Below are experts of layer 2 (counted from 0) of a mixture-of-experts language model. Rows are named router (the router's row for the expert), gate (a neuron's input weights, with its number), up (a neuron's input weights, with its number) and show model dimensions 144-191. Each number is 50 + 10 x the weight over its row's rms, rounded and kept within 0 to 99.
After each expert's rows: "comes after" lists some tokens at least twice as common just before its tokens as in all text. This comes from a sample of Wikipedia text that the model never trained on. Tokens count by the router's weight.

# expert 28
router:37 57 44 47 36 59 63 66 43 59 64 60 47 39 50 41 52 62 62 50 37 57 60 36 65 47 38 62 38 62 46 37 40 44 42 38 59 55 68 53 39 58 57 47 64 43 62 43
gate0:50 62 40 62 49 54 51 53 58 43 43 61 68 44 47 60 39 49 66 34 44 63 66 62 70 58 50 49 41 46 44 45 52 33 40 46 31 57 58 42 52 53 43 57 60 78 41 38
up0:43 55 34 58 67 55 68 49 38 53 62 53 50 55 43 63 55 43 56 55 41 48 32 45 74 48 45 53 61 58 27 53 50 48 35 51 40 55 64 53 39 58 50 43 65 57 39 50
gate1:53 46 35 59 47 48 54 50 43 59 50 62 51 53 58 47 55 58 54 62 40 32 50 70 58 50 52 50 28 41 45 63 46 52 52 55 35 56 55 67 57 52 44 47 51 61 51 53
up1:59 35 52 47 52 70 50 55 29 55 39 38 52 55 36 53 54 49 80 52 56 55 32 44 47 50 56 61 27 41 54 45 37 50 37 47 48 42 42 49 72 58 45 63 51 57 47 48
comes after: " the", " a", " of", " The", "==", " and"

# expert 43
router:46 60 56 39 47 58 77 45 70 57 48 58 21 49 54 46 48 63 41 58 35 56 45 23 52 52 59 55 43 52 25 52 45 44 48 42 50 51 47 56 49 71 60 46 59 23 45 56
gate0:59 71 56 36 49 54 77 55 48 65 39 40 56 42 42 36 42 73 46 65 32 62 52 43 63 53 46 62 66 61 40 51 47 49 46 53 60 65 50 47 46 61 58 48 58 29 43 66
up0:44 39 56 59 56 59 37 60 56 50 41 56 42 47 38 39 61 31 50 49 43 54 62 55 47 59 34 45 45 60 39 30 47 53 61 69 45 53 49 48 57 41 62 48 54 44 54 40
gate1:46 60 36 48 56 49 56 51 66 48 63 45 42 64 50 54 47 65 54 54 55 52 51 45 61 56 61 56 50 41 44 44 38 50 58 52 36 48 51 58 32 49 47 53 47 34 38 53
up1:35 52 47 37 39 47 43 36 36 54 59 54 52 58 59 57 25 39 55 53 43 31 51 54 50 52 46 53 38 69 64 42 58 44 49 53 59 51 70 41 42 63 46 36 48 48 59 53
comes after: "-", "–", "/", " \"", " St", " un"

# expert 17
router:34 63 49 40 34 63 67 59 41 65 61 60 44 35 49 41 52 58 58 50 37 57 64 32 65 41 30 66 39 63 41 40 39 41 40 35 57 53 70 54 41 57 53 46 62 47 59 38
gate0:55 52 27 42 31 44 42 58 61 55 50 67 46 62 50 41 63 36 55 59 31 41 44 45 64 41 47 41 52 58 34 57 47 19 51 52 44 67 57 61 30 44 56 41 51 42 60 63
up0:50 67 52 57 61 54 54 52 43 61 36 35 47 35 52 54 35 46 56 65 44 45 43 52 61 56 46 46 38 59 41 49 37 46 58 31 44 44 67 37 42 56 58 33 57 52 65 53
gate1:57 62 61 57 47 41 44 53 52 51 55 70 50 50 70 38 37 72 54 37 47 53 51 49 50 49 30 65 45 42 34 67 57 55 58 35 41 45 42 45 50 61 64 58 31 41 61 58
up1:68 59 45 47 42 54 39 48 42 39 62 63 21 45 58 53 47 63 66 24 48 58 52 45 49 47 53 64 46 51 62 43 50 55 54 64 53 43 48 46 55 59 61 69 51 51 58 54
comes after: " It", "==", " to", ")", " was", " which"

# expert 24
router:39 58 45 42 33 62 66 64 52 58 62 62 42 41 54 41 54 59 55 41 41 58 64 36 65 44 35 56 39 64 37 34 38 52 43 38 59 57 59 53 36 48 54 39 63 43 61 40
gate0:49 42 40 61 54 55 35 54 33 55 46 59 50 42 38 61 52 72 54 42 55 51 58 49 48 43 58 58 74 45 50 46 37 51 46 51 63 31 61 56 49 42 47 52 46 56 32 61
up0:44 61 47 41 51 60 66 49 55 71 54 59 49 78 38 52 57 38 48 42 41 47 51 46 36 39 52 48 42 51 38 54 48 56 60 51 37 44 41 47 37 43 33 42 56 58 48 45
gate1:48 61 73 52 51 26 48 39 31 38 48 40 47 52 48 26 36 66 44 62 46 52 46 52 73 54 54 61 37 44 51 54 46 48 38 42 54 44 47 46 38 39 56 37 72 41 64 37
up1:62 38 71 65 63 53 22 53 41 45 49 59 21 40 63 48 60 60 55 62 60 36 61 17 52 61 55 48 32 44 46 49 53 52 47 48 49 55 55 51 51 61 60 46 46 45 41 73
comes after: "1", "2", "9", " ", "8", "–"

# expert 2
router:38 63 46 40 37 65 65 69 48 65 62 63 39 41 54 39 55 61 56 44 36 55 63 38 66 43 36 60 39 58 43 37 41 45 39 36 56 58 62 42 40 57 58 45 63 49 63 39
gate0:63 54 32 62 32 58 44 48 37 44 46 58 33 58 47 55 55 33 49 26 30 60 57 58 67 47 59 48 54 52 38 41 41 47 51 42 58 46 58 39 60 40 47 45 43 58 57 50
up0:53 41 40 60 45 49 47 41 59 47 32 44 44 58 39 55 49 56 44 41 39 50 58 56 64 46 56 59 46 49 60 44 44 56 50 51 53 45 57 44 54 49 66 60 56 56 43 43
gate1:47 36 57 65 40 54 64 53 63 42 49 46 51 56 67 43 55 39 57 67 44 51 40 36 53 41 39 59 53 37 48 52 40 43 52 38 24 48 54 62 40 49 62 46 33 31 54 48
up1:42 60 38 48 67 61 51 50 49 56 61 48 54 26 55 58 45 74 71 51 37 62 57 57 37 51 47 54 47 52 52 48 34 56 52 39 46 44 50 49 61 42 51 32 40 42 58 52
comes after: "\n", "0", "5", "6", "9", " Born"

# expert 8
router:35 57 40 43 41 73 57 63 40 57 58 62 55 45 37 37 61 52 50 39 31 47 51 52 62 42 42 53 43 58 47 33 49 51 47 54 57 54 66 30 39 59 54 42 67 56 52 44
gate0:45 45 58 66 37 38 52 52 39 61 60 43 58 49 37 34 55 36 38 47 53 49 38 55 57 42 52 37 45 48 44 26 46 50 55 62 46 57 54 32 55 52 48 46 63 59 63 43
up0:45 58 42 63 49 51 43 55 50 48 41 46 48 50 29 47 41 39 28 67 63 59 40 52 49 49 60 41 51 65 39 54 53 59 60 69 57 77 64 52 47 41 48 65 70 52 43 38
gate1:33 53 45 62 30 85 57 61 41 43 62 44 61 53 51 49 49 73 57 54 69 45 53 60 56 49 49 60 58 42 54 62 62 50 60 39 56 32 60 34 53 71 47 45 50 65 38 47
up1:56 54 44 48 60 59 67 55 47 44 50 46 51 45 42 29 30 35 44 52 48 61 60 47 54 55 45 41 70 45 58 51 55 34 66 53 62 44 60 37 44 62 55 50 62 56 55 45
comes after: "0", "7", "4", "8", "5", "6"

# expert 53
router:34 67 46 44 37 65 61 63 45 58 61 64 49 39 51 44 52 63 60 44 39 54 64 38 66 43 33 61 40 60 41 36 35 44 43 41 60 57 63 52 38 53 61 53 65 42 61 43
gate0:61 33 70 55 39 41 60 60 39 49 65 60 46 45 46 64 39 56 62 50 45 45 30 40 56 28 39 50 54 41 47 44 70 51 39 44 49 55 53 59 45 55 69 57 62 63 49 41
up0:54 45 57 68 37 46 49 49 55 40 53 47 38 54 40 58 62 47 33 36 59 55 57 70 53 33 55 45 49 52 39 40 55 42 40 45 71 56 51 57 48 36 54 64 31 52 35 41
gate1:45 60 48 45 64 48 65 42 45 50 31 52 43 34 44 38 38 45 56 49 46 62 54 51 48 46 43 59 39 72 66 40 41 41 65 61 66 38 34 44 49 45 33 52 67 47 43 58
up1:66 28 64 40 55 38 55 60 40 58 57 45 53 46 58 47 56 56 50 40 42 51 44 48 62 54 52 56 69 41 47 50 54 27 62 49 47 46 40 49 54 59 50 58 55 67 50 43
comes after: " of", " Hispanic", " Anti", " Middle", " North", "}"

# expert 29
router:38 47 35 39 46 44 49 49 60 84 52 53 59 33 43 48 45 44 49 64 42 63 71 53 58 61 39 48 40 48 46 51 48 60 50 49 39 42 62 70 53 39 39 48 49 54 53 54
gate0:48 47 62 44 39 52 67 51 58 70 58 71 53 42 62 51 43 40 42 56 66 70 48 42 61 63 58 66 60 60 68 27 51 47 60 50 55 44 49 52 51 56 52 27 55 25 39 37
up0:59 58 61 39 47 52 48 59 55 59 50 40 48 52 60 43 60 47 48 38 70 53 42 64 62 51 54 38 53 37 36 58 38 38 63 46 50 51 49 62 70 38 44 51 46 57 63 36
gate1:49 48 38 55 46 40 43 48 45 55 54 46 52 42 57 41 45 25 63 51 61 38 61 40 52 60 42 51 52 51 61 37 60 49 67 46 33 46 43 61 24 55 52 61 28 60 55 41
up1:46 55 66 52 54 50 38 68 38 51 43 53 64 37 73 59 48 53 53 46 60 37 54 47 57 56 45 69 43 45 27 67 53 61 70 47 54 57 48 53 38 61 24 54 46 39 38 62
comes after: ".", "5", "3", "4", "6", "′"

# expert 22
router:43 53 55 41 40 64 64 63 44 62 53 66 28 32 62 42 48 61 56 44 53 56 51 44 59 36 41 67 39 57 45 37 38 40 42 32 61 55 63 67 44 51 63 53 56 34 52 50
gate0:60 63 60 42 51 63 69 53 61 48 52 44 49 44 60 53 43 58 64 43 36 51 35 47 25 54 40 66 49 39 49 43 37 45 45 47 59 72 35 36 39 55 50 50 43 53 52 53
up0:56 51 60 57 48 43 42 53 65 47 57 73 47 41 37 53 45 47 52 40 51 37 37 46 54 60 50 70 62 57 60 48 61 41 46 45 53 45 57 26 74 68 35 50 45 45 57 52
gate1:66 39 35 65 33 52 47 53 46 67 64 45 53 47 58 61 56 53 45 58 37 66 67 57 63 56 35 42 57 64 48 57 46 49 42 49 77 48 43 48 56 57 52 62 34 45 42 49
up1:54 55 34 51 47 55 67 49 60 41 48 45 35 70 41 47 47 45 41 77 43 44 60 57 41 43 66 46 52 52 57 40 46 53 43 56 57 32 54 46 55 50 37 57 72 48 53 39
comes after: "\n", "|", ".", " \"", "-", " ("

# expert 58
router:43 47 50 59 50 62 70 41 58 55 49 70 49 60 65 59 51 61 44 59 39 50 48 28 57 59 56 50 31 42 56 45 50 51 34 38 50 46 46 67 53 80 64 43 56 21 46 54
gate0:47 66 37 54 66 46 47 39 75 78 54 42 50 56 48 44 59 45 42 38 57 44 58 49 33 49 52 51 52 32 40 57 50 47 41 50 49 57 53 45 42 49 45 43 52 33 40 41
up0:43 46 40 47 23 45 62 58 53 39 40 53 56 54 33 58 45 57 54 80 47 58 52 62 43 41 54 54 43 57 57 41 49 34 61 53 58 48 56 59 56 75 43 32 40 38 50 25
gate1:48 38 41 42 54 51 46 49 50 49 54 42 49 62 48 47 39 54 40 62 64 46 49 11 58 49 60 46 38 53 48 48 60 47 50 67 47 49 54 73 45 66 42 66 55 54 53 48
up1:58 47 53 46 52 53 49 51 55 41 52 59 57 57 44 38 65 44 54 63 60 40 38 28 52 56 56 39 50 43 33 45 49 65 51 42 59 41 38 37 45 45 42 44 67 47 41 57
comes after: " (", " \"", "-", " ", "(", "/"

# expert 21
router:29 43 34 54 50 45 44 60 54 44 46 50 63 52 37 52 79 44 43 50 42 42 45 49 56 50 42 47 48 56 47 51 61 27 57 58 38 53 58 33 53 42 37 50 45 54 44 49
gate0:59 56 52 51 62 47 42 44 55 53 40 34 37 53 45 47 51 44 38 44 33 46 48 47 61 53 63 56 45 51 44 42 22 49 33 58 61 47 66 54 41 37 52 54 51 64 42 43
up0:42 60 61 60 54 61 53 51 49 37 61 41 71 58 59 55 50 65 45 53 45 53 53 44 35 55 31 39 51 47 57 38 42 62 46 62 49 23 58 47 53 63 53 59 57 54 51 61
gate1:54 55 47 29 30 62 54 67 41 42 56 59 50 39 42 39 50 47 44 36 44 49 56 34 51 62 33 43 42 53 50 28 60 55 48 61 64 51 44 57 52 43 35 65 33 55 42 57
up1:45 60 59 42 72 42 50 65 59 35 45 38 60 62 35 45 57 55 48 38 56 37 49 53 61 74 39 45 52 65 53 58 51 44 66 44 46 56 57 30 43 53 54 35 37 64 43 53
comes after: "0", "1", "2", "9", "8", "7"

# expert 49
router:49 61 60 40 48 44 46 55 62 56 49 48 27 51 32 46 73 51 44 55 39 47 53 50 76 33 50 50 47 52 59 56 51 61 53 51 44 47 59 49 44 42 59 36 47 34 54 31
gate0:50 45 60 48 40 33 53 61 45 42 62 42 34 27 57 50 47 23 50 60 43 47 32 44 50 37 48 55 43 53 55 37 53 52 48 49 55 77 37 52 37 35 57 38 65 63 37 59
up0:60 49 44 47 37 62 44 65 59 44 45 64 38 50 52 47 47 57 52 50 51 40 66 44 47 20 48 62 36 49 52 34 62 44 51 49 58 53 47 56 66 56 35 46 43 32 55 59
gate1:64 59 56 52 43 42 56 51 36 48 53 39 33 53 43 40 49 53 49 52 45 48 54 50 58 45 53 45 54 47 47 61 59 49 55 44 55 47 64 51 29 41 77 42 44 58 53 53
up1:65 57 29 59 51 58 58 41 55 45 52 37 39 38 44 61 39 51 47 61 56 51 51 45 47 74 35 39 61 58 48 65 62 42 54 56 61 49 45 46 54 54 64 53 43 41 37 51
comes after: "\n", "==", ".", " ==", " =", "==="

# expert 38
router:36 63 56 44 35 66 65 64 47 55 61 64 45 34 50 39 54 65 55 45 42 59 58 37 63 33 37 56 38 67 39 43 43 43 42 34 61 55 64 44 44 47 57 46 64 43 59 47
gate0:47 57 53 52 34 38 48 54 50 60 28 53 61 44 41 54 54 55 63 60 55 55 42 57 56 43 51 73 65 47 24 34 56 36 50 34 39 49 35 49 55 63 56 49 44 53 42 56
up0:50 49 39 41 44 44 43 60 57 47 51 69 46 53 39 43 66 35 55 56 64 46 66 61 45 39 59 37 36 48 74 44 35 46 61 58 44 54 35 72 50 48 43 22 62 50 47 47
gate1:51 42 61 40 46 52 34 38 36 59 61 44 62 44 53 48 56 39 39 57 60 52 46 24 49 56 55 53 47 37 41 59 62 55 50 50 42 44 51 47 37 58 63 47 44 48 50 49
up1:50 61 56 60 49 58 60 45 44 53 60 47 30 37 36 55 52 62 58 64 50 41 58 38 54 46 53 66 52 42 43 53 49 61 53 47 62 52 55 45 46 56 67 38 51 58 46 46
comes after: "\n", "'", "|", ")", " United", " he"

# expert 54
router:36 59 36 48 34 60 70 56 51 47 71 54 62 41 73 47 53 57 51 31 45 50 54 49 54 53 41 54 45 54 39 47 50 32 50 32 50 44 61 60 52 41 53 47 65 46 59 40
gate0:41 69 63 49 47 43 50 51 33 52 62 44 49 41 71 54 47 56 62 46 40 47 48 60 53 55 52 58 57 42 49 30 36 44 34 55 41 36 48 53 41 58 58 59 46 41 58 51
up0:41 52 60 44 33 50 45 53 31 34 66 51 54 48 63 49 64 51 67 53 48 51 34 41 53 43 51 63 61 53 54 63 52 45 55 32 54 46 63 56 54 52 40 47 56 43 48 49
gate1:27 44 46 32 58 29 71 50 42 47 68 52 48 67 65 47 59 49 45 47 35 55 49 45 49 63 38 56 60 55 50 59 47 44 48 40 29 37 58 68 47 48 48 55 59 47 56 35
up1:43 67 59 67 45 62 45 48 53 53 39 44 52 46 39 34 68 49 40 36 66 53 47 43 68 46 66 72 56 37 64 52 45 52 48 45 48 57 48 46 51 50 61 47 53 51 42 60
comes after: ",", "-", " by", ":", "|", "="

# expert 39
router:39 58 49 48 37 65 62 61 46 65 59 60 48 40 48 40 47 62 61 46 41 59 65 29 61 39 29 64 40 62 43 37 42 42 36 38 58 50 60 45 40 45 50 51 64 48 53 39
gate0:36 65 52 51 51 46 40 35 60 33 42 54 59 47 62 45 46 56 60 52 48 52 52 33 44 40 44 52 53 58 68 54 46 42 32 35 34 46 44 53 50 41 47 47 49 50 43 32
up0:44 43 48 65 41 56 63 53 52 59 41 56 59 67 55 55 55 36 55 55 62 52 58 51 45 50 56 47 35 53 39 50 60 46 46 67 43 55 49 63 20 46 35 40 61 65 56 64
gate1:63 47 52 66 48 46 60 59 60 48 72 35 42 46 46 31 61 51 56 37 48 52 59 51 65 57 34 47 33 43 43 53 56 59 53 31 55 43 52 45 52 50 55 44 54 47 49 36
up1:52 54 69 56 51 42 43 59 40 33 45 49 31 52 51 40 47 39 41 73 47 47 43 35 51 40 56 57 49 39 35 58 46 49 53 66 29 46 56 47 36 42 44 56 53 66 47 59
comes after: "-", "|", "\n", " \"", "==", " ("

# expert 19
router:35 62 46 38 39 60 62 66 44 63 60 67 46 36 48 40 52 62 59 43 39 57 62 35 64 45 34 63 39 62 40 36 40 47 42 38 55 60 65 52 38 49 55 38 62 41 64 41
gate0:47 51 44 43 54 55 52 52 47 57 48 44 41 52 58 54 36 70 34 49 47 54 56 55 48 73 40 39 36 61 58 62 56 50 36 52 51 72 71 46 53 67 50 55 53 64 41 58
up0:56 62 37 58 39 47 52 59 44 62 57 47 39 53 63 28 53 40 55 49 50 47 57 56 69 69 54 32 66 52 38 37 47 47 50 51 49 68 52 59 54 54 51 39 48 55 61 46
gate1:63 55 61 54 48 46 56 55 36 51 25 53 48 51 40 55 60 28 58 50 50 54 46 38 57 39 54 58 49 54 56 60 63 34 58 54 39 64 58 64 56 38 50 47 65 44 41 48
up1:49 46 47 52 40 62 76 50 40 39 67 60 69 48 57 55 50 30 60 54 61 44 60 33 48 51 64 39 58 60 47 44 45 56 46 50 54 72 44 56 58 60 70 67 47 36 56 45
comes after: "′", " the", " |", "|", " a", "5"

# expert 44
router:39 60 53 49 41 66 63 56 51 57 58 72 48 37 50 37 60 54 57 28 30 64 60 48 59 34 37 58 36 59 44 45 45 60 42 30 67 55 68 39 38 50 61 48 63 41 50 44
gate0:52 51 37 52 43 69 57 60 43 56 52 45 43 52 64 33 76 73 52 42 57 45 57 53 52 51 62 47 42 43 55 44 35 52 52 54 60 67 54 41 42 37 43 42 75 41 44 52
up0:70 68 59 46 42 52 40 48 50 55 53 52 61 52 35 68 67 74 44 48 41 43 68 56 66 56 54 48 45 49 69 40 50 45 52 50 51 68 52 55 39 56 40 49 59 48 39 44
gate1:32 53 68 48 49 59 62 59 60 52 51 62 70 25 48 41 61 53 46 47 46 43 53 51 50 48 69 44 40 46 47 65 40 43 43 26 50 53 36 39 37 50 50 58 45 44 30 44
up1:46 60 59 63 47 62 67 42 42 59 49 46 41 33 51 56 52 30 38 48 48 36 60 51 43 43 54 43 49 42 46 55 72 42 58 59 57 43 46 52 32 60 41 31 51 47 59 49
comes after: " the", " of", ":", " \"", " and", " a"

# expert 4
router:56 49 55 52 55 52 44 54 25 48 49 48 59 32 59 50 62 65 43 61 40 50 54 47 45 40 52 41 49 63 53 42 39 27 47 50 44 54 58 24 51 53 45 48 43 62 51 47
gate0:53 53 44 52 70 46 42 62 50 46 44 40 67 43 45 51 52 63 44 40 43 46 48 57 70 37 42 52 58 62 45 27 50 46 54 44 37 53 49 23 34 51 46 72 40 52 44 55
up0:51 33 41 73 39 43 37 59 35 51 54 41 46 41 69 52 46 49 44 41 47 43 42 45 67 48 44 40 53 64 41 57 55 32 53 36 51 47 48 41 56 50 44 59 49 50 49 54
gate1:42 44 45 65 55 56 50 56 23 66 62 56 49 58 62 62 40 53 43 60 33 51 59 55 37 58 48 52 57 49 64 50 38 28 58 45 54 50 48 29 49 45 42 40 53 60 70 36
up1:64 53 33 58 49 54 54 53 32 60 48 43 59 43 56 61 35 55 52 58 34 51 57 57 33 40 54 54 42 55 63 48 31 46 36 64 57 47 65 49 52 33 40 55 43 49 61 32
comes after: " on", " in", "In", " In", " the", "On"

# expert 33
router:36 64 56 46 37 64 65 66 50 59 58 63 45 40 51 43 55 60 65 41 45 56 63 38 63 43 38 60 42 60 43 37 38 42 42 38 60 59 68 42 35 53 55 43 66 44 60 44
gate0:43 79 60 42 52 57 47 54 49 59 59 46 63 34 35 41 51 50 33 50 55 45 50 42 56 59 53 60 74 71 34 62 49 47 57 52 43 49 55 55 56 23 45 31 41 50 54 50
up0:58 38 60 57 61 48 58 40 59 40 51 50 64 44 47 47 38 41 58 44 55 54 56 51 54 45 48 46 78 33 58 45 54 57 25 34 71 60 49 45 66 63 39 48 47 38 58 55
gate1:50 67 65 55 45 49 44 64 40 42 54 57 64 58 45 42 65 61 40 51 59 43 56 51 40 25 38 52 57 38 52 41 41 22 49 36 39 61 43 55 48 36 45 49 66 45 59 42
up1:51 58 35 41 56 62 57 56 57 62 46 38 51 37 52 41 49 40 45 50 46 59 51 39 60 64 50 45 53 44 60 41 51 53 41 51 48 41 51 49 52 75 44 38 41 39 33 50
comes after: ",", " the", ":", " of", "-", "″"

# expert 42
router:42 52 54 46 44 54 58 58 42 57 59 56 46 50 61 28 39 53 52 20 21 46 59 36 60 36 49 84 43 49 51 21 44 52 41 40 58 59 60 49 38 44 48 38 63 47 47 50
gate0:39 75 49 62 63 53 39 27 32 34 44 50 41 36 57 59 40 47 46 54 54 23 59 45 43 52 61 59 44 48 59 38 52 72 54 61 61 55 50 35 37 41 66 51 53 33 66 64
up0:54 30 46 52 47 49 55 48 53 65 58 68 58 36 44 67 48 58 70 46 32 53 45 32 51 53 42 41 36 58 40 53 54 53 49 20 64 55 41 57 46 56 51 41 52 61 46 56
gate1:57 51 49 41 47 56 44 40 41 54 50 44 36 47 41 61 55 70 66 40 49 38 58 43 50 65 55 50 40 40 60 50 49 42 47 49 57 30 66 56 44 56 44 46 57 39 59 43
up1:63 47 56 46 46 42 69 55 54 31 35 70 51 64 47 56 58 54 43 59 37 48 58 29 61 56 39 48 44 69 55 45 50 57 64 52 45 38 57 67 35 39 59 44 46 51 43 63
comes after: "–", "6", "0", "1", "3", "7"

# expert 14
router:35 62 50 43 31 61 61 63 47 59 59 64 47 40 55 36 53 60 60 44 40 55 66 38 64 40 33 60 42 61 40 37 41 47 40 35 61 53 60 42 39 48 53 45 63 44 65 42
gate0:63 38 56 42 53 44 70 51 41 50 67 58 66 56 50 38 37 54 49 48 73 39 43 46 33 45 32 48 50 45 49 60 48 46 44 37 65 52 47 39 44 46 37 44 69 54 45 40
up0:53 59 54 59 56 48 56 57 53 67 69 58 55 53 43 52 45 51 69 54 48 51 41 43 56 41 35 29 53 37 38 46 60 44 64 28 57 42 51 64 56 50 48 36 46 61 45 36
gate1:48 52 44 48 61 70 60 47 63 47 49 60 55 54 30 64 71 51 52 51 71 47 47 54 48 57 45 22 43 46 47 54 39 36 38 33 44 52 37 44 55 53 34 35 50 54 50 71
up1:37 47 45 40 44 69 52 51 38 58 42 61 53 41 42 36 53 43 57 48 62 54 64 66 51 45 46 62 53 48 50 42 52 69 50 40 61 53 52 48 60 50 45 54 48 57 36 52
comes after: " ", " January", " October", " March", " September", "'"

# expert 35
router:39 53 31 26 42 56 59 51 56 46 63 51 58 51 55 31 68 57 60 53 49 76 56 42 54 43 41 66 51 59 38 43 52 33 48 35 45 47 53 58 49 52 48 58 52 33 46 53
gate0:36 43 39 52 47 57 40 47 56 47 50 50 52 42 53 24 63 37 71 47 69 56 58 50 60 49 37 35 48 50 52 65 58 39 63 37 65 34 60 48 50 54 48 57 60 54 50 38
up0:50 40 37 40 51 45 44 56 51 56 42 47 37 55 70 53 47 49 59 60 60 58 60 56 58 54 62 39 40 69 54 40 52 54 69 46 36 37 64 27 41 53 42 49 63 54 56 51
gate1:37 43 52 44 63 36 59 56 55 67 56 63 55 49 51 55 34 51 69 51 52 49 42 30 53 46 55 44 53 44 45 47 52 51 46 41 34 48 42 50 42 43 42 61 46 68 57 53
up1:45 56 59 68 51 57 55 59 43 56 50 40 68 45 55 51 37 46 60 53 35 53 47 53 64 49 31 47 54 55 57 56 36 65 43 63 40 48 52 42 58 30 66 58 56 54 50 30
comes after: ",", " such", " announced", " stated", " that", " said"

# expert 6
router:31 63 54 42 36 60 64 62 50 58 57 63 44 37 52 41 58 69 60 48 41 55 60 33 65 42 38 62 38 56 45 39 40 41 47 35 62 51 61 50 31 58 57 52 62 41 60 44
gate0:54 61 64 63 55 71 52 60 55 53 45 60 49 46 51 54 51 40 42 47 36 52 49 58 52 53 52 36 44 29 53 52 56 45 33 63 70 55 47 53 49 50 49 58 53 45 44 39
up0:67 66 48 65 43 70 41 39 62 67 48 46 48 48 57 67 55 53 49 57 60 46 66 46 55 47 52 52 51 63 45 37 45 45 51 68 50 60 60 50 61 56 45 54 33 38 46 38
gate1:49 50 39 45 35 45 56 40 50 59 58 54 19 49 48 49 25 57 44 50 38 40 47 44 48 36 52 65 47 54 52 46 59 57 61 65 59 63 53 51 48 52 66 43 62 65 45 49
up1:57 68 56 68 46 58 54 36 53 65 26 55 50 72 50 29 59 40 56 54 47 57 47 37 55 58 37 38 43 40 43 47 44 54 56 53 58 55 38 48 52 46 58 54 72 36 43 61
comes after: " and", " to", " the", " that", " a", " who"

# expert 1
router:34 64 43 41 41 68 63 62 49 60 64 58 44 42 52 38 50 62 65 43 44 51 66 39 66 39 30 62 38 57 40 39 41 49 41 38 62 60 62 48 36 53 60 47 65 38 61 44
gate0:47 46 58 51 34 49 42 56 49 58 50 51 57 45 43 58 58 45 54 37 60 41 34 47 60 44 53 61 30 42 41 38 49 46 41 51 35 46 50 42 61 41 46 64 50 58 50 59
up0:60 62 55 50 31 45 42 64 42 62 61 57 36 59 57 49 64 67 59 64 38 56 43 73 29 39 39 53 50 35 40 57 37 52 46 53 44 48 50 71 39 54 49 43 49 53 48 41
gate1:59 50 32 54 30 53 40 58 58 49 35 46 66 56 49 54 50 55 38 62 72 56 41 40 45 50 39 45 49 60 63 28 68 54 47 51 50 55 68 49 39 36 52 58 55 58 57 56
up1:49 51 53 67 56 73 57 62 39 62 42 51 45 48 61 55 43 47 60 41 66 43 40 32 43 40 60 61 49 49 60 54 66 36 71 56 44 52 50 34 41 49 59 61 53 56 57 64
comes after: " co", " of", "Personal", " a", " l", "=="

# expert 46
router:35 65 46 38 39 68 72 60 45 57 57 59 47 39 54 30 48 59 61 45 40 61 64 39 65 44 40 59 39 66 42 34 37 49 34 32 62 60 59 41 42 49 57 44 60 48 61 40
gate0:46 41 47 57 56 52 55 69 39 44 57 38 39 36 44 37 57 51 54 50 43 50 62 63 46 43 42 46 55 51 68 58 54 53 48 64 60 48 60 50 44 38 33 45 54 48 28 62
up0:57 62 43 58 39 34 63 41 58 49 51 55 39 36 75 55 70 49 41 46 28 46 73 43 36 50 40 51 51 45 50 32 46 43 58 64 56 59 68 66 38 67 54 53 33 51 64 46
gate1:64 40 67 38 34 56 51 45 48 69 55 69 54 55 45 49 48 56 53 61 43 42 40 51 64 57 55 56 64 56 61 28 49 46 67 45 58 55 38 41 48 60 37 58 69 42 40 56
up1:52 41 55 50 56 65 56 39 48 30 54 55 46 43 53 27 46 52 42 53 40 36 58 49 55 43 50 49 37 53 47 57 76 56 73 40 54 66 59 45 57 37 53 63 50 48 45 60
comes after: "3", "6", "5", "4", "0", " No"

# expert 57
router:47 45 57 42 42 39 58 55 49 47 56 67 50 45 47 55 58 52 55 55 46 63 50 39 49 35 50 74 55 53 43 37 57 27 46 41 47 45 39 51 57 67 61 45 48 53 50 53
gate0:50 53 57 33 63 43 61 51 63 63 58 52 28 48 58 58 56 51 51 38 48 65 48 44 60 54 51 38 59 50 45 53 51 38 43 48 55 57 61 55 59 48 48 36 46 55 47 56
up0:54 45 61 57 20 38 44 65 53 39 64 53 74 42 53 64 45 38 71 35 50 44 59 74 53 42 55 52 46 49 40 43 52 57 58 52 59 53 52 39 66 32 46 38 54 40 66 45
gate1:48 36 44 53 35 61 69 59 47 59 43 44 50 46 32 71 48 54 54 49 51 47 56 43 50 45 54 44 56 37 54 57 55 59 56 50 53 56 43 48 55 48 51 51 57 37 43 58
up1:52 65 40 49 64 58 44 48 42 45 57 52 47 33 53 39 58 51 51 42 46 56 46 40 60 50 27 59 68 39 49 51 47 71 31 56 60 53 42 53 50 62 47 51 44 38 65 57
comes after: ",", " and", "),", ")", "\"", " well"